Experts of a small language model: a sigmoid router.
Below are experts of layer 4 (counted from 0) of a mixture-of-experts language model. Rows are named gate (a neuron's input weights, with its number), up (a neuron's input weights, with its number), down (a neuron's output weights, with its number) and show model dimensions 168-223. Each number is 128 + 24 x the weight over its row's rms, rounded and kept within 0 to 255. Numbers have three digits each.
Before each expert's rows: "raises" lists some tokens whose logits its average output raises strongly, later layers aside. This comes from a sample of Wikipedia text that the model never trained on.

# expert 27
raises: "-", "\n", "|", "S", "P", "B"
gate3:117171121101148134113147115148129099124098131149154126145136135131100141130112138145111108144121137166130100111124145152125112157139107136134155059140126125125108143126
up3:125110097119148129150168134126078185098165117123124076092122129103141157162163146144142119098092097112172165073129125081098142149093157106121100137141134116108160097124
down3:148093143116136154139148119116147096111079129113170094066149142132161156120153128099103104125178133106114128132142150116119118163113140107135143095108151124175137120088

# expert 9
raises: ".", ",", "-", " |", ":", "\n"
gate3:128107126111134147172125126076114145082096137104083135152189126101046155151127109083122112111093126106111139118104143147135114097148126136160104112119114086134131129105
up3:123127128096187173152146100130114154125124109100135143147145132093069136107142123118089114137159149130153148101080125128143139124143080153136112107144161153143124137130
down3:138124114080098128131124144145126125117130118093147117128130121164141162125147116101154133132147151142152101100128154083146107094123164120163133123116144089166168113115

# expert 5
raises: "\n", " |", ".", "–"
gate0:116121150109163133123157165122103149133128118164138162173119132128095099123116092151114146112105143122145128189139110166132145100144105114172145111124143126102149143151
up0:127141175124156159174096139109127119100126107125101122121126155116153129165118124092111127096094140137169158112115109102119108115079105146170147124127128074117104129153
down0:154121160112137092150110103115131116102135119118166121138113121138160119158173137104151094115113126109129122140147157111122090101113131136126194111110119085163118147121

# expert 28
raises: ".", "/", "a", " /", "–", "-"
gate0:109147112117112143131116085080158140099123160147145200159137165116114106130100131169106153122105155087150117087078156165134110176131119091136147099139118134148133135103
up0:122136102110097158112096133077130135149127129139142175150122163119105097142119151183143097116098130118126107123126123115103118167145118095102156156130118126134120128104
down0:110116181114089176131108125088165140130116161096120125130113151080179127163147117167136119151143148148118092107130096105077143153112113151121137112142096133106098135113

# expert 23
raises: "\n", "|", "-", " The", "==", "==="
gate3:142141127122144125099138187147102113100132114092126116158143139107093092101122164118146117106157138135100144119118143144096129103066148096153128129134123182142175143119
up3:094153131127133141122152146116067147111120144094121134146090126134057114130093169114105133106145126110113169136152141127129158118144151127153139083116158141151165149105
down3:147154143142114100107111113115164136119090154079133115133109109129118101157107107162158146094162094141161133111115123182184138122135103109169116080141138168149123151122

# expert 19
raises: ".", " |", ",", ";", " that", " for"
gate3:142144133144122133117113090158148128106157169090194109107117100142113140099165141081109115081118122124145125151123156120118136113169116124105137148161103113129109190141
up3:162122142141102099116161105163148110170154150145184111141121103153101111148139103132172089108110139133133108122161108130135147135123140122085136112119097111116131136164
down3:141113139092189123109129151137152111143130127143105132103127121103136140136162119123108158137110112121165106104116131127142135140126116109148146154110130111135139123155

# expert 25
raises: "\n", ";", " /"
gate0:159120098118115154138091098148122153107129163130116105145155123124120124134116061125110128100111156167126126091156115119107142155143129155156100128143129125119092079118
up0:167103093133148163133110138159130140138128142099082092124135176101151147173148074138140136094110161153127102114152145105110150118099135153121103106143137083135150128119
down0:136133192129105122088155112140136118150154153177113123107132124154140131108089100124146118129173130118141120174114141151118142179142139106096147146107081130075119151112

# expert 18
raises: ".", ",", ";"
gate0:077142098140165096113126102104168148103127139129091132121109139150118115150144125114165133112120109113153159095136148093117094156125117107150183161143133141153107164114
up0:144113140113084121129146148170118104140093125129106131153118129135141128134091097148147097107150142130106147128123114171156139083086082144118075122149108093082145101104
down0:111146110132130141145092137096101169092156140122090140165123101159171119134130157121158179131149108108165148108118110124162122168125127095133136114140142125136141102116

# expert 26
raises: " |", " and", "ny"
gate0:173112136149108125108084152142134138118151149111173104120126119095112134130110134174156111128141105138139109153152111080100143115149134155113094061122125122131158190148
up0:148126129119116145098114146111133174166139110168098145128122108153117103110117149076097127119090087123133118145154133109180109109137186084146127168190096049143130135154
down0:114152143119134127084118129109120150104168122120150103128109141061131122106124134121133142153145071109136154155146114148146171144154099123149131144127108161108122132100

# expert 3
raises: ",", ".", " |", "\n", ";", " in"
gate3:109115144106154141141153167158107137137116144135154111103147157133135107133140104174153109154132178161084131133142067172103151107146115147124165143131116149080128111124
up3:146126079124176123108149129144158134125119145113144117147191145129138146135105135155144138169131120135139134122139149109144072128154114119119095123086130145111105132081
down3:111151156106093102109143156144092076153112114118117109125135112148138146121127132122135122129106142167078118107081115144121104127149134147120112124131101143108105154153

# expert 8
raises: "ist", "ists", "as"
gate0:112089134118076122123141131134135113144157129121144070104118130107130120114126130124142143157131117092113189092101119112169066169141156123143127118120115117124130093060
up0:109156120108170137169138142073170115091135152110129129086134137117129137090153109099161109145131122130128102129142114114145150153135108161154102174147112106119121165143
down0:121141133114133141113125118141116150137073095103117165109100143152137083072106155147124129117110136152123115128118109130151093122147156186154156101128121160118120126117